python train.py --num_hidden_layers=12 --hidden_size=512 --n_experts=128 --experts_per_token=6 --d_expert=64 --d_shared_expert=384 --hidden_act="swiglu" --moe_layers=[0, 2, 4, 6, 8, 10] --router_score="softmax" --normalize_top_k=false --routed_scale=4.62 --balance_loss=0.0137 --balance_bias=false --router_z_loss=0.0001 --router_bias=true --shared_expert_gate=true --init_std_router=0.0196 --lr_router=0.00083 --vocab_size=46230 --norm="rmsnorm" --norm_eps=1e-05 --tie_word_embeddings=true --optimizer="soap_variant" --learning_rate=0.00263 --beta1=0.95 --beta2=0.95 --max_grad_norm=1.0 --batch_tokens=131072 --max_seq_len=768 --train_tokens=523100000 --max_steps=3991 --dataset="wikipedia_en"
Below are experts of layer 8 (counted from 0) of a mixture-of-experts language model. Rows are named router (the router's row for the expert), gate (a neuron's input weights, with its number), up (a neuron's input weights, with its number) and show model dimensions 0-127. Each number is 128 + 32 x the weight over its row's rms, rounded and kept within 0 to 255. Numbers have three digits each.
Before each expert's rows: "mostly gets" lists some tokens that are sent to it at least half of the time; "gets" lists some tokens that make up at least twice as much of what it gets as of all text. This comes from a sample of Wikipedia text that the model never trained on. Tokens count by the router's weight.

# expert 27
mostly gets: " any", " most", " the first", " The first", " third", " was the first"
gets: "th", "1", "4", " one", " first", "6"
router:067165182143133095086116067076101159081080166181171144121127134166118110138183081130093130149152147082095166133140123134189083097198119144157166133148185099121155099095128144155130128113169098163149178160118203145149076136146171192086139147121070082159165149102153112134105130144141201178142126121159118120138096130087144106149156171138084142072073081100088180151125133165135142179096
gate1:105140134071168185158091183104086134138088100092126122110152062055155106151160146144112143122155139155103139105160191142183172141083107149148112110161079122142076113155143139098104084145186177141101131116121123159128154080140113148137113172119092116084124087089110133082072173123165164240150127054168091081112084120082160092084096147120114114119118126085166191162165170107160121062109
up1:127116124117126195172098157098142107072121107111149151110087105125129154115186176103106078102101100150092170131186118150145124143100107109143144096114090083125082171172162157162166141082135073167076147117104120063160135132167112110129149119167181092097123144096105156109115140089061112108129160154079064098186139100120117083108149094155102118138185116084187149156177160114125089129148

# expert 50
mostly gets: "On ", "andidate | Votes |", " On ", "| Party", "- Born: ", "Scientific classification"
gets: "\n", " on ", "\n\n", "- Born: ", "On ", "- Date of birth"
router:124176156093094122121138071086096153090159200173152136089129144163087081058151103144181137170159145138123121150156076115127184059122082116143161161159128116079091151077164147136077109184112041140113125178088189181127102184157156143107128132137120118159131168133119100184109109152162118124125077157169101115122097124111140159118183174104164118124196078094121160119140148158156152108172
gate0:149092106087141155186072110170141100162120095103122121128067166159149153092155112152185082176137134092159159167145131169136104059091151152146117117116148099125103134159110133137109165101104121071172156089137176111122038159156099108148139170069115144168172135109082146083099126100161156162115117153167125174151157177202117152161106116102144127175161111137161140122161074129120121136161
up0:122129111118145200150121133092197094118086115103097098093137100139084131087052153121142114093146110097101158109155142148111153063105142165125121159150111156143112166158130106124147084089066082124111145166095112151139098119109120147142151107166070122072163158143067122161155071133095136147115113153142095082102191164093120114124144112156100156100080103138126170163078147150171119188103

# expert 91
mostly gets: " According to", " p.", "==Reception==", "According to", " According to the", "Professional ratings"
gets: ".", "2", "1", "–", ",", "-"
router:118170149077157123109114014066136163066040152129154099086141149165154103130090074094149069148146121123085136116105112115167098123094147119158169179205115120120092110136109181146120085152151108109109106103060147134186149154164159166108159126121139115185177139170124119134160124061100092130148072153122111115154083139109123119155122124107105219079156127104084172172111110142162144097084
gate0:135114082107108162161127112172179066157150112110086094104063156161101148132201098113184131172120112066155176144150131181116108098103144104138126174139125081120113129144143117086120165103057100064139158126150135106145080177141135112139117133148075093092128174082053125129103128125163165150095114200203104079154164187187070141078085130074176140169101125141145125125111137140087112135102
up0:133143095098141124130128120158154078116092077060087116146116108166129145098129156158179115140150163143085077160098145153097140087103114164177133110122083116110151169162090121178129091018042120108146095135090168113121100166145131166125150113166122175122129138105132184127131092074135126156088169143100120119121176130117105123160106078192098147066053083128155144212100206170157125144118

# expert 99
mostly gets: " during the", " after the", " At the", "The", " During the", " In the"
gets: "\n\n", "\n", "The", " at the", " The", ", the"
router:129160108137120101097121112100135112127140160146117059112170100177103089087142103106136115165159124115099189165171091096079169075152089124127151112146165122103121125117166155177141117116106070122109148080139162197083102168144168201084165112128131092165136185171123153127150129055164163165118113087143145104166116147047154111138163175117127146089120088071108148167090176169169155188071
gate0:169123104116146066174107098144109097154120119121076083133130151167177115101119088095203128151130117069158138122118115174111153133092118084144140131123185136125120085123135188153079177147056095110203150149149122081132079112102141096128128134130094090118150163070097130102080117088103136145112123158151117103171145153181181189182100141105143105132131113146158131089089080122140090119163
up0:121142099094127187097084164118144084101106088078131061104149086149119123108102131090134092121131147124121149149098145174039169122117156194161105129132130126111145150104119180109116123133076123142179150142148196099137111130087124136094117143127140120105160119087088144193177086090146155177141195118126119074151185186077128104128160086132082132078074130138091165126122178144106119172155

# expert 41
mostly gets: "===", "==", " ==", " ===", "====", "==See also=="
gets: "\n\n", "===", "==", " ===", " ==", "===="
router:106145153139143122057094067128101167148106143179197098089203141150166152120129081132130152140167138115103190163148104074098147119136108058157214134171166131113137086089136157113126131124145059096124145164122184184088134174170185137123109165184094140148147188119147145199171123109165145149140126112218101126179115127086190115131157101083121184099126046075123194142076129118096141142116
gate1:083126118142144100117118143095105147135090071094147090195076119087080123134141174100081146081200151098129143122182160163108130120101098162184129109197105084168071156192154091089059093153186141107134141090119142124127131103110091167128071140125124155134155104131078065086093120152136158167118068112168099140048151082092122140119102136150115231130136170126143160135091132168123150136154
up1:171145119120111176192121146128125135072123109050179127159165124185080119099125190099104099139113142146099153112129112150100134193070157114095178079133130106063078172124107181180178129065110108153128145118083141110119118111142127072092162113113156098108143166100128152051124075063069096112111147096123122170163167105132165096125079147162110123109171107090173158149153109068143076071125

# expert 118
mostly gets: " A", " of a", " in a", " for a", "- A", "ing a"
gets: " A", " a", "A", " in a", ", a", " of a"
router:121184165163151093128135108082104141082093147200164069117114095115155078134131112122124173141155137130131125136171088091178121072165148099161142124128149123125150107075161128189103155167091104140120117137132130152146183164157149165124130130227116124163123142133149036107146175160183130166113108106148112101100132097149138085175174205123050153135137108129117141146100119122155135216100
gate0:198067114125192172138113081172131093158115104113144114105081129178136140097123113156172123167133092123136176072154154154114076110089117077127098127127136075126108166152134179115090115136091104047153195142167167120156102099084118068127121127128035159168150148110090100120130137104147145146128081143127106111097141180171093186132054124118129150136129107134140146100099098144127079124122
up0:118112119127161164156126083180113098079143126117100124112100112098054151101060131105168146094102161103143180111109135100117132113110126164138104095118072134122133166180082106117202110018062119138134109134091150151169120143129156147113195083166093145135190150112129159129101092098078124159093130104113102062155186144100120123092129114152060144102088115115117186160074169114125119224180

# expert 13
mostly gets: " by the", " with the", ", and the", " and the", "ed by the", "ing the"
gets: " the", " of the", ", the", " The", " in the", " for the"
router:107152083123155080147101080100064155123125146151137092119124145153069122105132125133047117152147156159064148119143104100109133110115102103169135112144117086105146050087132138117124158145121042098120160111126154139166154134155160159130170171134118112155118133145159158171135177063156151228099112089170129124119181124127098087140169121092143166120115059066139108172111123127164154134103
gate1:106123115094153125174144149154173110141079098115131135148081090113097117187143156157140172124145121099159129116154162100121115143126133120144127106153125130132080160146163074143108108107172142111081113060157085108113191086184103132133085082126153152108108172135092154053107154116163162158161099108154110130129123099115168134162169196104139181087144135097116136185079095141123149096162
up1:118090143105117183110130176125134176077088102085109161148094141164161160075139134084149115129099105106069198158125103171126083147135101131085139109118134111101135169158180177127159149140172147190134148143083137097117183131107171117157169145131162141090113163135143169091159112126051108103129171111130104133145137103142095115107194135176080103118161120072144130163162163083122114082138

# expert 18
mostly gets: " have", " has", " had", " He also", ", they", ", he"
gets: "\n", " has", "\n\n", " had", " also", ", he"
router:086153152106169112083086117097095173144163170153125095111152125156083093147129107179099092114175120153109124102170126087104072108134138077130137149131109081071143184130145156128158107134182102120109152112124173158100089119168171150120124124179118095123166178149167168137203145072122139163133138146134048164170131073080132078147151209115118174107164100065110144153125121095149129133104
gate0:128099155122141097170114113173088120167150110124096101155058154184165104103133110186149116153100128068139098108138175159101157113088114095152120148108140131151142140173095152097116133121123081102148196119162177160132124117172159144118111182173106078096146122146159093105146124090102146156143114191130094141123180162185133191158115149141142167172126131111158121137141091155129131120142
up0:164094091143081140143108140145184127092047119118142129147115141134104127063117098117121125102127132166146168124128106125144102054096168183117147130134083121169137132160076109150155080105082121127055159150083128155137105118144113133112218072112153140129157179053060110144110070106119093149111135156114100081112140107069104110124119081113040142070117126082098172170102139168123132164163

# expert 111
mostly gets: " by", " at", " between", " under", " after", " when"
gets: " by", " in", " at", " on", " after", " with"
router:156162138070176107127094092096138145143111177137159116093164122174134095124128081110152126147135123130025176136123082112176108105101092074105178102186138083101157138112184134145115107172084039098080132112074151138129142144107164147140149108152059127160121176145143121136179128171120101148103084169162156112127076081109076102142135166092148153041146142094122147146107104106121104143121
gate0:130114115137137166173147106174127135154184120102102061146070130173143137102142128123166154198115180119155093121171108203108149121105077116139132138093152123072114081134098170111038141090102066155119151140147127112182100163142144099143131191165080107199163147088120086076118128118141145104125104195072124153146190139159098188178064144080190098141101130119160137094153067129118094120148
up0:141126065090106141101139106121156111120091097104117103127089169127157114077041131176111076110146090137141144174108170133107174078087181137158149095155149146125168171139071115072155101085067131117150148144106208162127125104087177137131150085121126151138155140097127159124132164187147154159139141147118107069123177097099116087091185016079060179129137143102110135158159177128126121159151

# expert 123
mostly gets: " many", " eight", " best", " most", " several", " million"
gets: "000", "10", "5", ",", "2", "20"
router:142130154165178120086051091101127166099098146126125139130162102128126115091132102160139116166163151120097105092154112119121110075175115134137178132102192098112168081087135150196176119099133078078122127164098165154190140180126190147103139149128107126159147122153154113109147158167144070142123123193168182135165143127091142125133187096122100167123136074109127184135064097175155132120104
gate0:141092111111114123154102117192125114102187141072155100135099077120130070142134101164179082131148073106154136156201112172126130052076125132138084118146118142131088144136116130143145174111088111059122160122162108137144112151095173085151112140125096129167161145113106103108142136124132118143125069198183107171109162181172132133151121076127198131141134176154109097138074124115091120112169
up0:157126064138103154139137213136150135092108112119089098158141171157102142078105130133123132076128148102143139115111161115089121080084117172138119148114094167148130137135172132118116162096081123164133090109131188147151100111121116198144153092165093143142146091145085129146154104130076130149099110178145095120147157148132123101144137098179104132087093137076118162192141177096139092145154

# expert 119
mostly gets: " a b", " at a", " a f", " a p", " a c", " such a"
gets: "1", "2", "3", "5", "6", "4"
router:149123068145182103148109114106097177042069127169099095094162147133133097120130089067096114169180189074101146126180119106147130142142060158157158106148172158097206120121136153171179125096066084124128166123132152135144133175166128102106187155141115122122153130123164152100149117109146144175090176148122164111132159125122132140157168170108138163100094112109143183156076104137168121159096
gate0:180105060037095127155134093217117079139151115091133085126071165159131143115134118135150118093143135123147170109138133152103117115126183127138121152141145066148104131105152108099102152077169118067165166106185219106158091177151149107103139135110074089141131158105089071072112142065129168137077086182170073084109186164179100164123135154127151099129152176133125139046153067142128101113140
up0:111138098132113134179108135108172117151041128091090123155083088126120117112062152081137117098150152090091158136120141127152163106133107155211117117138095130144184151150082115102120125099114112078152115116152127086097067135145158163133138076097109125135172121103109064128120084130078145143146101136129092099180181141051122126108111075187124118096147134152176175184114147128141137182187

# expert 15
mostly gets: " ft ", " age of ", " ft)", "- • Density: ", ") | −", "″S "
gets: "% | ", ",", " | ", " ", " (", "-"
router:133095112170155145021095060081144159111095150170154111057134138103116102169151147108148127126145162135087104144154097105126142078143098093107123160124154053083175116145169140147133120114149077130103142189119143059152126167101133145133125151138113161120128192139133090129132140105139112098108085133150140137103104144127113118144132095097128142136116132127066165149121116074151107153141
gate0:187127094068141117078161156136132134105122108095129091127154179155197196121108138138169085160177099129144162100137108208095095169084134121099105132104201140144103104121099100132172150135111111110164151133192167100142070123136143096118108159143050154130107157075132146061133127069167176128091126132141145134177189166194115120151074099080165120148123123145186133098111080168162109116130
up0:142145085095119151179146122137143134160127135076113076150096101188123137045105120106126114137145124178134202076094143141064175116113145190149113115125143171129155178154125085117198078074060102077126129099091148123140055126147135156148153080133111128128137136095115083112114076124093116170084185164117146107173125096124099111090167104135084111130104143052135204123140213116164158150111

# expert 52
mostly gets: "ed in", ", in", "ing in", "es in", "s in", "es of"
gets: " in", " of", " from", " in the", " at", "s in"
router:084155127118134105158059130141120109090160173125156140125172102174151074171096093144148085114142133176063151171121092084138161086119114127162182125152116099136149136143124157148094068128112086092094129136108153095153186176182164146104125136178096100141139137144186154145188134186161123156155103140148120129149119138110104118143139130131102149097124127108113091157115098123147155105090
gate1:095133092043139136135084168137113217158115076101170102132067072090096144174151158156128116096124146167111108103153167099119175108076153125143189106172128145112077178125093158072123068142159085126085089056143081161149124160126116169109100055099160153104180132075124126065118104184157146213176075080133102066121171078129135105076118091094120119137177133117123158128104151132112135099157
up1:104088156111112154161108142108169113088127099138099135102152135165136124138130131040033144130051118129133182136161096141158049148202102112098128084130050098084110114129186136169111160128148168164130121124123120155148181133115088111122088133146103095133092119102112175109104118035076134090056181115139109125142129048142143137104143138106095127120117095104181125171144171152126120057119

# expert 89
mostly gets: " / (", " | L ", " | W ", "- Years: Team /", " | X | ", " km^{"
gets: " | ", " (", "; ", " (aged ", " / ", " "
router:095147151158131130090113137153085179139164124145177103114134161079111154146180127140139138161111146128096084105205089098157058097163102139148120146124108058130146118084164177160151094105122052119175152169135112074164166149149147114095106147112105163130161202144180142100138132126095093120110130193151134112070093132102143128158137154039100133133116109115111163143149114114139204089081
gate0:131157075094138121195131141180115139163110093080130080101120155201144103074142145145130073091162108087177161103134136171132078101112115155149138155158158098177069106117138157147116135096111083098147175129140158146145036130099144079069080123137121115143136139148094113131067186096111177148078110211109103103106158174183157192127104105123148113172098194138149059091135122102174157091102
up0:141086104100112182134120115158154140128104081088099079146092123127105192139085089085142078117147124089148183098033129142080143106078118132121152089205105132105168185119111116143176117106079139127092117135104111119154092110125153130130159105133120095138156103050128192104130088111116113143093198118149118077157207104115137098114149063151076102074123101122111173141118152108132139163103

# expert 61
mostly gets: " | The", ": The", ", The", " of The", " US ", " | \"The"
gets: "–", "-", " | ", " of the", ": The", " and the"
router:136170120164171111088075074070074154076108138131132136099127170168126137051134145137102180167132121140091149112186107119125185108108098111111177141156134098110132108098137179135171128139101106114105091102122117124131164133141164149103135141160118124150165171165135099076114186062138143166109137128194056105069140135070141115151148114103145181097114093131138130162128164129135108090075
gate1:108126041116146141169093158127106131165096130127094135101097073082107107158170155118133152111120164112168105121124219069130150131103123141174090124141132106134103172167094186098121134157189140140115108069164130157120138103110092088172115114113116112134135142084140147072117140161152141189145092068147092095131148111110184114149150154083143162132174150138146183113121093139133136067176
up1:122102134123078128181076167112130134106139125107145106137161165116174217077090211062143094091087069196055211164147097129168128080185109102112089095140137091088102157124140134163139145132150125120097123115076132143173186121100123165101160157096098093129187181136087119089126136108040057092119149104140080144179115090124125094096179146117135106165160075116162088142181169078142033101123

# expert 45
mostly gets: " tr", " br", " the b", " gr", " a b", " with an"
gets: " a", " with a", " an", ", a", " b", "2"
router:126131113121234106130104127125118107105144098141115137106158149118092068133150120097092094157121121140106100112142081074192075083136135078149146116162114124086140173118120140140111157158103102112113119092180146143123143184166141133103174126133099110126151198177136115121122131089082136159112104155151157134142121047113107087110141146127074182124127131114090163130071117080136166140088
gate0:191138103133170137169164127190114110118132134112086110126088173180175136048120162120194120121147130099142152146103131098131138101086113168120128130130183112134093155146102119155110124070120126087120149154149131102141082124177121140153164126152151084100146139068111106070128109099154185165104085183173100115145134190189118145123116126125217112112189086145151112093075135159132104125152
up0:108107062143138163168149130186137118078095138089131147124059100149137096083086126100144126089120145095105093071080149112097187107107114158156142095122095137123166139141049093104140090095103113135118127105114140104116072129125148152146167120152122124132151143101101129135128045067110142139108108080148174091152182107082039078174160094152104114124119129082160154163064205092148095206165

# expert 64
mostly gets: "- • Total: ", " $", " about ", " around ", "- Born: ", " at "
gets: "1", " $", "2", ": ", " ", " of "
router:087096152099119137101113136044102146126087164187132133116148094132102076104175121184171147115136165126165155092173122120113108091088075133138143125186160106117169104121157134178115115111167059130125102159091156097152101154149152136139117086093147105171170149129154106079138162142170076161156146177162094154133089115055188156214136126093087180111166110123115097129105093092143071183126
gate0:165080095142143155158099101159137105162176078073093094166125175159111151170145162159177100170104132082126139111164118123124136100099135155169131182112135121170099093133122152116128128111101120105163159158177173173155086106203197125110128127118090082164152123139072102099126109098127167138103099151162097173111138146187120149135105125131176127142083125181129122104129130136123106114193
up0:113155096096105115140131119164125070090132126081130141144093111158161116081096128102142131112178122103119172149099143151116182087093119119122152086164098143144181204149113140138189075084055087078083116105115144080142084135146159122096137099141131145128122150086100166153167091157102119153111125102116139085149157085117114133134103051150119154088106160116186160212144120108125144155087

# expert 10
mostly gets: " The", " In the", " that the", "The", "In the", " / ("
gets: " The", " the", " in the", "The", ", the", " | "
router:114152134162145076130107081123148153108163144102180093141129148202127107123098067109104129167116158101111157130141056101105127132124100129142184085188120083106159108019164141119174118167124120119105112108126099141142135168169187116110157116148096146179137173137170112118122165151153150166110123147165097114050177095099146098157137178084133153066060052088115135180088180125153155101079
gate1:127145092103098094181131155170074145105090078115107118143113103012108089160176106162121161145133162103156137108144188164119139119119088095152123126150115147181102129159148124092132090178164196184090083089167094149163145081129126180150074147144125164136141124133075077083161129130148220142192073059165134161155143178130153096146153188137130161131135152091110130139114124074138137139169
up1:106080130123123206154113135097079161117143139130131124121124143117112137124139179123112077072095103211087158150115106136118142111152137156070155110106116147116084146154186143132215137096133104165126076062139144170170182155110157140136135164117128068109164153126140138106112105088044119089096165169170108125149131128139183091098162118168137117158115084097160124176194151067137123099143

# expert 71
mostly gets: "==See also==", "Personal information", "== See also ==", " year.", "==Personal life==", "Scientific classification"
gets: "\n\n", " | ", ".", "\n", ") | ", "; "
router:126139103166153113122117152045078115144126162171233133087121150162140137105182126086067129123161128139138159149168068159119064130140160055126178099183104084110166132109190143150193157136134104111144124170119154107205141139134132131103107156162112103099153155083154151134139157070113107157136107099189156149132142088085165107110170110140106146127160138068097148150068126129145190137114
gate0:142095102136102111170128123205121126168155055093105084139065102210159149130125099133188069150187145100136171148162109158097128107104179143120100199109182088135153144131118121159109146135113134048148175135156150118156075128113156085107137143138041169150144141066102120084125119122122173117086125183147120127126152156176127181147122118111175141105110099154161132096126097195143064098168
up0:169091089109107162155104110148127089077100103079127114146085112197121145059054129049168129127104142116105130126127132131063206082092169196129127137194107116120138155132078105152137122079100111151075183133119144093139078106118116216115160058171092168140123194090090140172159097102091126145081122142146107114109171141122112151127156069115123109056111110103116193169115171132136120187122

# expert 53
mostly gets: "==", "===", " ==", " ===", "==See also==", "==History=="
gets: "==", "\n\n", "===", " ==", " ===", " ="
router:102135131096134110063103083115100157120101116176122125117135102138139131092109088107114129142127135133098158134163109089143156136130113091160201131212117085095126084077121140068181164122110094124105108138110183154140145173156113152121112151153064127156159198149107146162169112079133098181142156137147056116175097129067144091106176108081143155088129049075132180147102069114147138146099
gate1:086122091108138149104076174115148107150083073120138161169070080061150116186197191099077143108123120118168140079150183145101170138074061113174122114204153107101073127180112123093089131149200096117128117068167153133101141110185088102114102133133138144141139094118085056064118120153117170169180079176136131136105132063103151107095133074133121172119092161135152165148111162077108165088120
up1:118086102073092121148133126133114112100153096100116104128157152163113138060106167116139132138075128188117182089169119176122066134146077107075125086110096093120146147140132144186152136093128113197124138129064129116185155083069157151116134119098163049096157211082148165072132151111094109080109164094093112142198201111089144119123135096132140143146162142107144139158185171071143124060112

# expert 73
mostly gets: " had", " due to", ", it was", " It was", " due to the", " he had"
gets: ".", " had", " was", ", but", ", ", " has"
router:093169136111153132092123143120115149104142165195161099098163138149151102153177096173074115182158108139133126158154073106166111112104114071132196139129134099068155114093142180155145099120135096123130134151112200114105154135136160137127140114136048102193140136110127128108123135104127181147149080145160100156093172101119114082177130206069116163077118140090133161151139078054115156142123
gate0:176128101159107157162109150147075152168153148116122093140138156174178095115162080165159093183104133058188157138156118193096122074109123134185148179147134101134130191129061120131173117120091092090145205152183190079127109118108128072113125142160069123165118146101164132068087142087101136177123075109163104081136166175150121177109096131114195146131099137151182149120120105194099089091127
up0:171146117143062102097184165171162142089203153105149082126138115152077089106077108117149083113129105118170176095076127137110130128126140170162143118181148121100096156125063103116109126094095143140119151099076129141130094112145166114138194103136186096116134162100136107158160073162098124210117133121137139117127157144150113080126170106147040129040102111126113157164078179083144136162163

# expert 25
mostly gets: " April ", "On ", " November ", " July ", " on ", " May "
gets: "\n", " on ", "| ", " January ", "On ", " March "
router:147166179112143107094170056122087209096146212166098134070153178134103071098116148114149125129139185135115161128129094158145164085093087122110199129161092104119123156087141137154110067184092066113130150185073126155141145159166113142087122141076106137200163176119144112212116115114153078107088122151132085143148121129121160130138139143125156124111157147108115192168098133133138122108118
gate1:086125106130157096139158158075131171127088037132138121189107048045109115173166166088101160107170145108143147164180173103095190120109078118202133162198164136180114206193142188086097061157186165147117133130162082157120164142122102130115081141168146124086150129097080092091103165177167134143136150118186116161140102088102152066133107104119119134097122111153158193116158123133077126098146
up1:176092126132095141109113172120141123091159169088152158093101113154143130103138163086114115095080112141073176171146070107089156130123111122117102125062131057084160139184130129132096156076160084143140126113072111117157159088139181111113150106123123075152115154089110142056090085077109127111141066056114051168164155112116154139150156151133110112146185078076160117157189107059124086069093

# expert 36
mostly gets: " m (", " over ", "} (", " more than ", " about ", "- Elevation: "
gets: " | ", " ", " (", ": ", " and ", ", "
router:107113174115120102078078093086114160112102125159142124122135163165121066133112155079113099138148172120120101098135108083120061083139126132134147109133175048110177123113132119170150128137144061128091121177112171109130153189106161115114099104115098155137175164104155149122147123067176091142140065157174088142090087123143149102132154064113118164110144051106096161144064090131165221153117
gate1:075127096149128121134141142080133144137109095127153128116111107117042079157158121172053197126154181110165101166124158123129137142107135123122173107172059083095113166180154081122112079159168149143136158081181126134138151117180115100172112101089114133095113116121090106087124140154142151111172107091188097145097130108122167115108131109153163156110062111122135129106059081123143127133146
up1:175125105116120139155123146121070161127121160136144163123115098128135122119118123074042120123069143163088152183148124149124075120130128109129119091128061142093073141128149099109171118097163127206095131129128152096160138166116130099136118187149176088190133177114146167095135154157126083069099142056143060176142135117106120034131109136161085169146139041130174119144143144078094061082127

# expert 23
mostly gets: " In ", "In ", " during", "After", " After", " before"
gets: " in", " in ", " at", " In", " for", " In "
router:118135162131169096101110106125131101138165160125136107100180131136140068152158064101124113150131139125093142151101095110099092104142069120161133070188092083157160114137181128213121092166135071110093141133050158157096145147136170147097167114145095161147147153104165121104169149165150116133143146145154088159136139104115138094173128150097098128099176111107073143154070063124124166132095
gate1:032119086122132129141129118133145102101058124112140106132068097105149126170117107119079159127102106145121094104180149105137082168106129128153097169180148086148096126174100121121137078161196128102148047097153084146155142082159064167134127156114136155130147162061079140029102165155092113148155072092192121134048142089094173123141139096126108143126125125142158190130094154067081145132159
up1:121112167117122164157113205131155152130111136066131184126134136126126144124139130120139093161041090191060176142145108078130097091094116110102112142150114117093133165194148145129124137076156090168151111081095115175165152134143179141125128166132094081143134153128147158082114161101064122099125140110156080082142150130129084110123173076116129137132171082084163106156138145065107095037106

# expert 92
mostly gets: " to", "ed to", ", to", " would", "ing to", "s to"
gets: " to", " to the", "ed to", ", to", "ing to", "s to"
router:097177123126159099094097140109127161145135118159150122116145144129159136145180122168118110132144122094109124175206142104158125092130090110149126161131127099110158114103133171159128150176095062164129167100134163125141141159169138131081167141223122113160156145146117146127117113147087150168116165135129056135124120089096099133175156178126093167083146073085122145173076082095128141099107
gate0:187132094085117039163117107172135110169155117124097098097136120134178084072162108150152082165183112105145137115092132210122099088157122054127129181157129140136126137161142141121108149146100132105171198175169123122148090133136123050123106098117105067167155168085082076053128158129149178102076101185140095133077144151184113138133099141156172135166150130152137099097136089161105102100144
up0:133080106139122165145099119085172134121054157123112085189104114142103121100106121116128092117137135124132147162100184146118168084093123172131134179164146154143108160140086127105145084065086127141123173126131152137145071127119169122142206074157080152095188159091103109145145106128100104156130130173134120079122177139100113107162142081099062132074109102150100130182091182128113108149133

# expert 48
mostly gets: "In ", " In ", " in ", " since ", "ed in ", " until "
gets: ", ", " in ", "| ", "\n\n", " In ", "- "
router:099143137125158126096066058140094147121142169197174147101125128159140086154138132149083114176159113156103126118147068068115140107149104076127168145135179099092171136116174125162112088159157059125077168131107215135179156127152168134070166124205117075146155156086140146126132106122155134197128119130189093160175130088124128082126158128118105150082153094095149147149113095122189104140054
gate1:044101124105130176136118167076118106137073120131136164161105078042068167146181158175081139157200100145115108129195133072123156148091096161114107083131106130145074160177103097105134108113159113107076130113152102142101174107154098120115106167126172166078144100138126104037117132134137117184193121075166098097108106054131124112134149116157154168130116124120148174138079142106146104126144
up1:141124120164128165155100148132148151099166148099172146113107116137144123117131159098098129120105094155100185112152115103168114132065117064104156075117106099118155155152173143111119106117159145189093135147109133149135159126064148104112127167128128102113146188107103129053146131084069119115160168078137054098238194105140153150145152117119120116123153093120136102124174149087202115063140

# expert 120
mostly gets: " was", " were", " to be", " It was", " He was", " is"
gets: " | ", " was", " is", " were", "; ", " are"
router:124134108130128115131088119101108142102100149080169098072171146164154136144178121073114102143201175124103172111098067135119082139143120116149163128161155079097138104120222146123148101147149093068132161189057201119148117151175137127079140144156148100125129172104176142136117130105092100157165051110155135135120116089085098121149151151103145155077180124106149140158072058129136104093126
gate0:164133117115162131201144114223180133189169118118062107091097152149148120116159163152153147146153102075159128125117177170111139127126132123140127144107154120200149140094173148080131146143097081075071155146130174122157103125131141130149123132159113076153113147080119093102135117135116150157120094116142128103176155167226096144100092113122200165109103082117139139130096095151135151146183
up0:122114073114102133144158092153128112111127080103060070107134139144114176071075119120163093114079189141063169199148173163123135082130119172140163128148123074127070165172115129085119108075063101163105143131107128134161101121132157189127135077164087105087145146101061113143116117110113133154116177126091098085118148051150084128139132089160109114062117091088084137125105186124109184152141

# expert 54
mostly gets: " | −", " / (", "°N ", " | -", " | +", " | –"
gets: " | ", "; ", "–", " (", " | +", " | −"
router:143117087141139135083086096098126160171078206072230156124101195161102129134146121152122118182169151088095137208153116099112098101108122087176168134153166085066157167111194144127176142164118097102087093159074113106202177118153147135090121112158123165154139145135155112136160163081143118215129141153156146126083096151140084105136153127110071156108103135127072211165123154117121166115065
gate1:108134123095145121156074132127103124156093066117148156100103109076098100170171094176139163140121202142165090136152148091102136144091137151153137098126097127176093182180147093108132149173145142143087129140134121132163152103128101141155108140102125119086121157125107069066133142112171137120164125083172120109147092081104204067111098128160142138106128156079138138114124093146123154086152
up1:120139138136117182164102173137126094064191139079122123095143143147155166091154151099152083091094116121064152133141092172145135132092120123108156114138087070071110142161117115178148117126154098114202102102110130119135125111150118104114098130106145078176173171071115177095157106114074094111078167102096054118142159122123157083072133109113159084133151073076165122118166141093163074074109